From a checkpoint of a small mixture-of-experts model trained on Wikipedia.
Size: 8 layers, width 128, vocabulary 8192, 15.4M parameters.
Below are experts of layer 2 (counted from 0) of a mixture-of-experts language model. Rows are named router (the router's row for the expert), down (a neuron's output weights, with its number) and show model dimensions 0-127. Each number is 128 + 24 x the weight over its row's rms, rounded and kept within 0 to 255.
After each expert's rows: a language model's description of what the expert responds to; "raises" lists some tokens whose logits its average output raises strongly, later layers aside. This comes from a sample of Wikipedia text that the model never trained on.

# expert 59
router [151 105 158 108 135 119 153 163 139 167 108 164 144  95 146 109 125 154 113 140 120  98 134 119 116 157  89 157 158 145 129 109 126 141 191 123 136  88  78 124 122 131  95 137 120 155 192 136 140 100 164 122 151 174 137 139 112 115 125 143 147 124 109 133 121  84  92  96 134 113  86 126  95 139 158 148  93 147  97  82 138 120 140 114 126  77 115 119 138 131 157 136 135 116 164 127 110 141 112  90 139 141 144 123  87  89 118 148 150 144 116 104 167 139 114 163 112 135 167 124  93 148 106 105 119 106 119 155]
down1 [ 80 155 117 136 178 117  96 131 143 101 128 134  91 109 150 132 115 168 156 116 145 146 116 116 167 128 114 128 162 137 147 131 139 110 134 127 118 109 165  88 111 130 184 105 141  80 145 120 105 165 156  93 129 136 106 155 133 117 175 124 136  87 102 144  98 125  99  95 133 107 120 118 134 141  88 128 122 121 118  87 120 174 152 158  99 135  98 121 127 127 102 102  94 112 156  85 180 140 165  96 115 141 133 159  99 105 109 126 125 170 101 130 172 138 130 120 137 134  96 145 117 148 173 132 137 145 131 150]
down2 [131  79 146 136  96 164 150 136 132 143 116 135 136 121 146  96 162 141 129 157 107 138 164  89 101 122 135 145 145 148 128 163 145 110 154 155 121 209 128 128 117 127 149  96  92 120 164 148 122 135  77 129 150 164 111  93 107 143  91 136 122 135 136 133 110  97 101 110 172  92 107 116 184 127 155 143 136 132 156  84 115 124 125  99 143 154  88 120 141 159 127 114 116 140 146 125 157 131 105 113 141 130 163 158 158 115  89 134 139 140  78 116 109 109 123 164 137 108 175 153 146 123 110 161 150 124 122 141]
S pieces and close. Plural and word-final s or es, the word in, letters x, z, q in foreign names, and the word close or fact.
raises: ",", ".", "\n", "\n\n", ".\n\n"

# expert 46
router [121 110  92 148 140 133  73 114 106 103 164 119  91 175 142  69 156 126 143 134 123 117 102 149 149 130 138 137  92 172 143 112 111 107 112 156 110 122  96 109 181 169 106 101 142 132 144  99 158 126 133 158 148 119 118 139 102 141 116 115 128  87 171 100 156 128 120 162 109 125 129 151 112 113  79 156 130 108 111 122 120 163 132 157 146 121 110 147 115 125 127 157 154 150 160  91 114 107  86 111 101 111 147 129 130 119 153 116  92  97 102 100 109  83 141 172 126 116 112 106 139 143 175 122 120  97 155 127]
down1 [145 122 157 100 101 137 166 137 128  89 117 111 111 144 102 118  98 114 115 123 114 156 177 165 165 118 138 151 143 151 147 100 146 137 145 137  86  90 109 151  90  90 113 144 126 108 164 120 135 107  90 104 108  97 158 157 113  92  87 142  89 141 118  95 122 138 129 100 142 143 143 161 175 145 121 106 101 154 131 155 104 143 105 131 111 109 167 162 145 160 125  88 155 180 184 112 128 146 117 136 109 127 135 110 110 100 103 151 141 129 121 119 116 183 124 133 104 129 164 152 121 110 124 145  84 130 131 120]
down2 [144 110 141 123 114 125 146 180 143 106 125 124 116 128 148 102 105 108 122 124  91 128 146 180 155 114 134 113 132 182 129 148 146 121 132 122 148 107 131 128 112  96 132 153 178 120 148 117 114 172 118 104  98  72 153 164 102 102 126 142  99  92 136  80 119 150 136 118 118  95  92 171 162 128 128 144 142 165 104 143 136 167 139  94 110 130 116 151 156 151  94 139 119 143 195 112 127 120 168 147 115 131  74 134 124  92 133  96 103 139 103 147 107 139 138 172 131 133 175 140 147 128 137 112 111 143 131  95]
Table cell contents. Blank spaces and numbers in sports and statistics table cells after pipes, and column headers such as Apps, Year, Result.
raises: "\".\n\n", "\".", ").\n\n", ").\n", "\",", ".\n"

# expert 39
router [127 113 147 154 133 160  97 155  98 148 127  92 182  99 125 138 112 102 145 117 107 154  78 171  98 150 119 149  70 137  85  70 112 153 127 116 125 129 115 101 113 123 109 138 150 103 135 155 148 109 119 133 114 125 142 148 169 143 122 106 108 150 159 113 143 152 140 100  84 132 122 143 160 143 126 136 137 111 116 147 119 100 156 131 125 133 126 158 127 143  68 100 133  88 154 158 108 137 147 135  79 128 147 117  91 118 106 143  95 155 125 128 133 146 156 136 105 121  94  85 163 157 114  88  93 154 115 145]
down1 [152 124 136 119 151 106 123  78 152 129 147 129 147 147 135  89 169 115 137  96 136 111 103 116 125 119 143 126 140 137 134 146 124 130 159 171  68 125 138  99 154 131 121 124 128  89 131 129 120 113 110  75 150  73 142  87 140 120 169 162 153  82 104 176 114 115 141 142 113 102 127 123  88 146 104 121 177 133 156 133 114  96 137 146 103  92 139 106 110 163 116 104  99 122 126 151 118 144 151  79 136  96 127 151 124 131 109 105 139 184 112 141 109 113 106 150  88 151 116 137 122 112 106 133 163 136  86 168]
down2 [113 150 124 121 118 189 132 159 156  76 135 125 114 119  89 132 104 157 120 142 112 146 108 138 148 153 171 135 143 122 109 110 123 102 144 107 148 149 139 173 119 100 161 130 130 128 173 122 119 135 131 123  99 138 117 158 130 139 125 164  41 166 132  92 121 153 108  76 130 124 110 148 141 123 129 138 109 134 112 139 100 120 124 153 147 145 124  58 122 143 118 121 114 139 129 168 120 103 132 163 114 152 167 158 108 183 108 141 126  74 129 108 141 138 133 141 102 136  95 116 155 145 119 122 123 179 131 113]
Music and dates. Words from music and biography infoboxes such as Record, vocals, song, June, as, plus cost in cost, costume.
raises: ",", ".", " and", " (", " of", " for"

# expert 20
router [161  94 126 140 162 106 118 120 147 183 125 170 103 105 145 145 162 152 110 132 151 138 146 136 138 129 160 133 186 154 178 121 133  84  76 128 112 133 153 109  93  89 137 112 166 106 117 104 144 174 127 124 100 151 102  79 105 101 100 156 110  94 104 134 120 130 158 138 130 150 142 146  92 150 142 158 132 162 125 128 169 150 127  96 117 137 158 148 145 107  76 139 126 127 121 111 160 121 128 136 140 178 130 111 158  86 150  95 151 102 151 123 101 100 141 138 129 111 135 144 110 111 113 143 118 130 113 121]
down0 [110 180 134 109 111 139 159 174 112 126 115 121  81  97 117 132 134 118 111  84 172 160 150 105 105 170 184  79 125 136 102 102 120 105 127 136 102 152 112 130 130 148 139 163 114 166 145 139  92 136 139 121 162 160 142 149  88  96 108 111  98 132 119 165 148 121 103 129 127 153 142 129 166  67 113 149 109 125 139  95 120 108 133 146 139  78 165 152 114 156 154 100 132 131 122 114 120 125 118  93 156  85 149  93 147 143 117 131 134 107  98 108  93 117 136 102 105 112 131 126 104  99 145 143 131  98 109 122]
down1 [163 131 120 110 162 102  65 126 147 130 171 128 124 127 112 154 162 138 107  79 116 139 133 107  70 160 142 127 147 131 155 113 126  95 133  78 106 150 133 149  98  99 106 141 138 100  87 125 135 108 134 146 118 101 107 123 125 101 106 145 138 130  96  98 154  93 114 154 133 119 158 144 109 152 142 118 149 149 121 149 137 119 120  82  99 175 177 157 146 115 136 124 151 125 131 131 128 183 115 116 109 156 158 149 146 112 153 159 112 109 164 176  98 129 122 149 153 121  98 128 112 103  86 103 142  86 135 120]
Word-initial Latin prefixes. Opening pieces of longer words after the or to, such as acc(ount/uracy), int(ending), pres(eason), Ex(hibition), plus capitalized Al, Le, Th.
raises: "i", "r", "em", ",", "as"

# expert 26
router [100 162 147 117 113 155 145 105 118 103 168 156  99 122 106 142 104 131 130 120  85 123 115 149 127 137  96 130  80 137 134 104 101 141 103 133 129 112  83 113 161 101 113 143 113 117 164  84 165 131  97 118 158  99 135 182 127 126 106 157 122  96 152 107 140 146 129 175 116 137 137 106 144 134 109 143 151 167 119 163 125 123  88 139  73 117 124 169 109 159 115 159  94 146 175 170 103 144 129 123 104 122 126 114 152 109 118 131 128 104 110 105 105 103 129 120 111 107  94 114 149 176 126 110 142 170 133  80]
down1 [144 132 168 147 168 135 121 120  81 115 125 104 147 133 121 105 133  45 127 168 113 106 145 118 117 147 128 129 132  91 176 161 127 108 157 121 100 109 131 184 124 109 158 154 119  97 103 106 135 141 116 125 136  99 148 156 121 127 119 104 147 106 165 177  75 115  92 146 137 135 128 121 111 151 107 169 116 132 123  95 119 133 137 149 152 173 152 131 140 136 118 142 128 134 105  94 125 106 127  98 153  98 134 106 126 133 108 115 133 134 127 137 156 105 160 158 103 118 116 106 158  68 112 115 162 143  98 176]
down2 [110 103 146 152  96 125 120 136 107 128 131 122 121 144 190  93 110 154 117 131 120 182  85 166 122 101 121 113 132 113 110 105 156 126 132 109  92 129 143 145 135 121 103 106 143 140  88 123 110 106 178 126 126 158 112 114 170 140 130  94 125 192  74  79 136 160 115 124 127 152 127  92 113 113 133 139  99 145  86  96 138 112 108 134 156 130 131 138 147  66 177 148 122  85 111  99 126 135 120 148 100 137 115 100 116 125  96 150 130  89 110 107 117 127 155 143 113 149 113 135 109 151 125  77 132 100 135 123]
Table and list separators. Pipes, dashes, commas, semicolons and section-heading endings in tables and lists, especially medal in Gold/Silver/Bronze medal rows.
raises: " in", " with", " as"

# expert 44
router [147 145 145 134 131 138 116 137  95 141 133 110 116 157 152  96 151 113  97 121 179  83  99 112 110 123 118 143 145 101 149 102  76 117 121  74 156 147 110 160  78  95 142 118 132 114 180 113 150 176 126  86 119 112  83 129 128  89 129 100 152 159 113 109 102 112  99  98 104 105 127  97 117 161 124 142  82 155 148 110  93 112 158  90 129 141 146 174 122 154 154 157 130 121 120 138 100 102 140 114 121 131 128 130 131  95 152 117 141 120 163 113 172 116 129 101 154 152 109 126 128 115 148  84 142 148 123 131]
down1 [132 155 115 108 123 122 136  89  91 146  81 139 128 126 184 141  95 116  99 136 125 121  88 105 134 123 120  97 152 112 166 108  44 151 129 117 122 166 138 161 142 117 172 135 134 114 135 130 131 169 130 134  98 134  54 139 135  81 146 118 150  93 108 147 122 155 111 110 116  90 105 112 113 100 121 128 104 136 113 109 132 157 113 108 118 130 117 146  88 115 124 109 123 117 138 113 127 149 182  96 117 136 149 148 136  72 137 100 107 104 119  82 101 131 147 112 143 135 127  78 131 128 153 111 110 138 125 131]
down2 [115 115 117 133 130 128 148 157 151 101 101 167 117  98 136 140 123 138 143 167 123 125 127 130 155 149 161 125 151 105 145 123 111 131 167 164 104 117 122 109 110 157 118 184 154 113 131 155 150 126 120 135 115 119 124  72 128  86  58 112  74 109 111 130 147 144 181 152 112  97 127 149  88 137 112 117 134 136 108 137 134  87  96  97 137 104 107 128 151 126  83 100 159 123 111 106 153 136 110 107 151 127 162 159 130 120 134 111 163 131 154 144 100 177 106 136 169 124 157 144 139 129 145 145 183 133 167 141]
Superscripts and Al- pieces. The ^{ in km^{2} area figures, plus word-start pieces like Al, al, El, I in names and transliterations.
raises: ",", "-", " and"

# expert 53
router [138 107 129  89 148  97 133 124 115 157 135 141 111 133 104 114 168 154 106  97 136  97 145 164 141  98 130 125 125 143 175 128 149 111 108 142 107 152 113 125 161 149 130 114 139 124  93 172 146 159 106  82 134 177 118  99 148  94 119 137 123 160 104 163 120 168 137 133 118  93 107 120 113 105 137 162 170 103 163 133 138 122 158 114 123 160 117 158 151 156 120 128 118  75 166 136 150 103 143 123  78 195 102 151 161 168 146 138 137 101 152 151 146 133 121 122  91 134 105 144 121 148 127 123 103  90 151 133]
down3 [106 125 128 126 111  84 105 128 169 159 136 145 136 115 137 122 131 110 101  90 129 130  97 140  96 121 114 120 168 137 131 151  57 126  95 154  86 136 167 152 114 150 111 117 146 129  76 107 150 139  89 141 111 106 122 149 137  95 148  97 106 148 113 129 130 112 100 185  83 122 105 100 165  63 177 125 136  95 101 147 134  89 151 146 128 138 104 180 127 147 120 108 149  86 140 116 148 154 128 130 114 137  97 157 155 127 120 125 132 137 111 125 125  99 156 143 117 102 144 126 144 130 129 102 137  83 121 130]
down4 [145 100 155 173 111 158 119 162 133 118 148  91 120 102 108 127 154 129 131 130 133 129 138  99 163 110 109 106 147 133 166 161 161 125 151 144 145 134 100 102 167 129 142 129 152 123 145  82 185 116 129 140 123 177 164 162 100 115 149 117 121 167 150 133 117 112 144  79 145 138  90 167 131 144 126 135 152 116 130 169 106 139 112  92 147 140 147 129 150 152 113 142 112 152 108 149 160 116 107 111 197 145 128 117 131 119  68  83  88 145 151 113 125 111 151  83 163 153 123 105 134 130 123 139 140 101 137 122]
Word-initial consonant clusters. First pieces of words starting with consonant clusters or capitals, such as kn, cr, Bl, Sch, poss, exp, S in New.
raises: "ar", "ot", "as", "o", "."

# expert 22
router [ 93 164 126  89 115 136 139 164 162 112 133 130 137 176 125  91 109 124 133 178 126 162 114 105 135 117 158 104 100 102 151 130 133 154 121 142 117 127  97 158 143 135 137 170 116  98 159  89 100 127 147 181 137 151  96 106 130 150 111 140 142 113 173 116 143 157 138 125 121 153 103 147 140  99 122 132  99 104 110 106 118 150 153 164 156 113  96 154 103 129 153  76 119 142 160 148 147 102 184 143 121 132 148 156  74 109  99 145 163 115 124 159 110 110 138 140 147 136 103  95 135 129  81 119  99 148 137 115]
down0 [128 111  99 133 131 121 153 156 140 143 115 193 160 135 146 101 110 105  93 165 142 134 129 104 126 136 138 119 148 129  85 122 116 137  90  92 144 117 167 145 135 123 119 105 131 141 130 128 153 104  91 124  93 188  90 125 101 164  97 102 123 167 110 150 131 140 112  89 130 120  90  76 112 124 163 104 101 145 154 145 128 140 100 188 147 134 116 126 143 137 162 163 128 104 122 150 150 139 112  87 111 128 156 141 121 126 105 178 141 152 114  96 114 101  90 154 157 122 111 114  91 142 143 142 115  89 141 139]
down1 [ 71  94 155 138 137 126 145 106 113 142 158  94 100 105 125 167 108 184 124  94 122 146 130 118 121 155 109 155  81 157 162 121 135 133 105 147 103 131 101 119 136 106 119 167  88  77 140 163 143  99 132 140 125 131 142 134 128 154 113 114 154 134 146 144 137 142 115 137 108 150 142 127 148 143 100 154 120 122 162 116 163 105 131 155 125 111  76 123 167  98 117 112 142 124 135 146 117 142 127 159 121 103 115 125 100 126 142 165 132 121 150  99 168 114 182 130 160  85 134 128 144  75  82  96 110 173 110 100]
Numeric units and separators. Percent signs, degree signs, units, commas and table pipes that directly follow numbers, plus election words such as votes and majority.
raises: " |", " |\n", " of"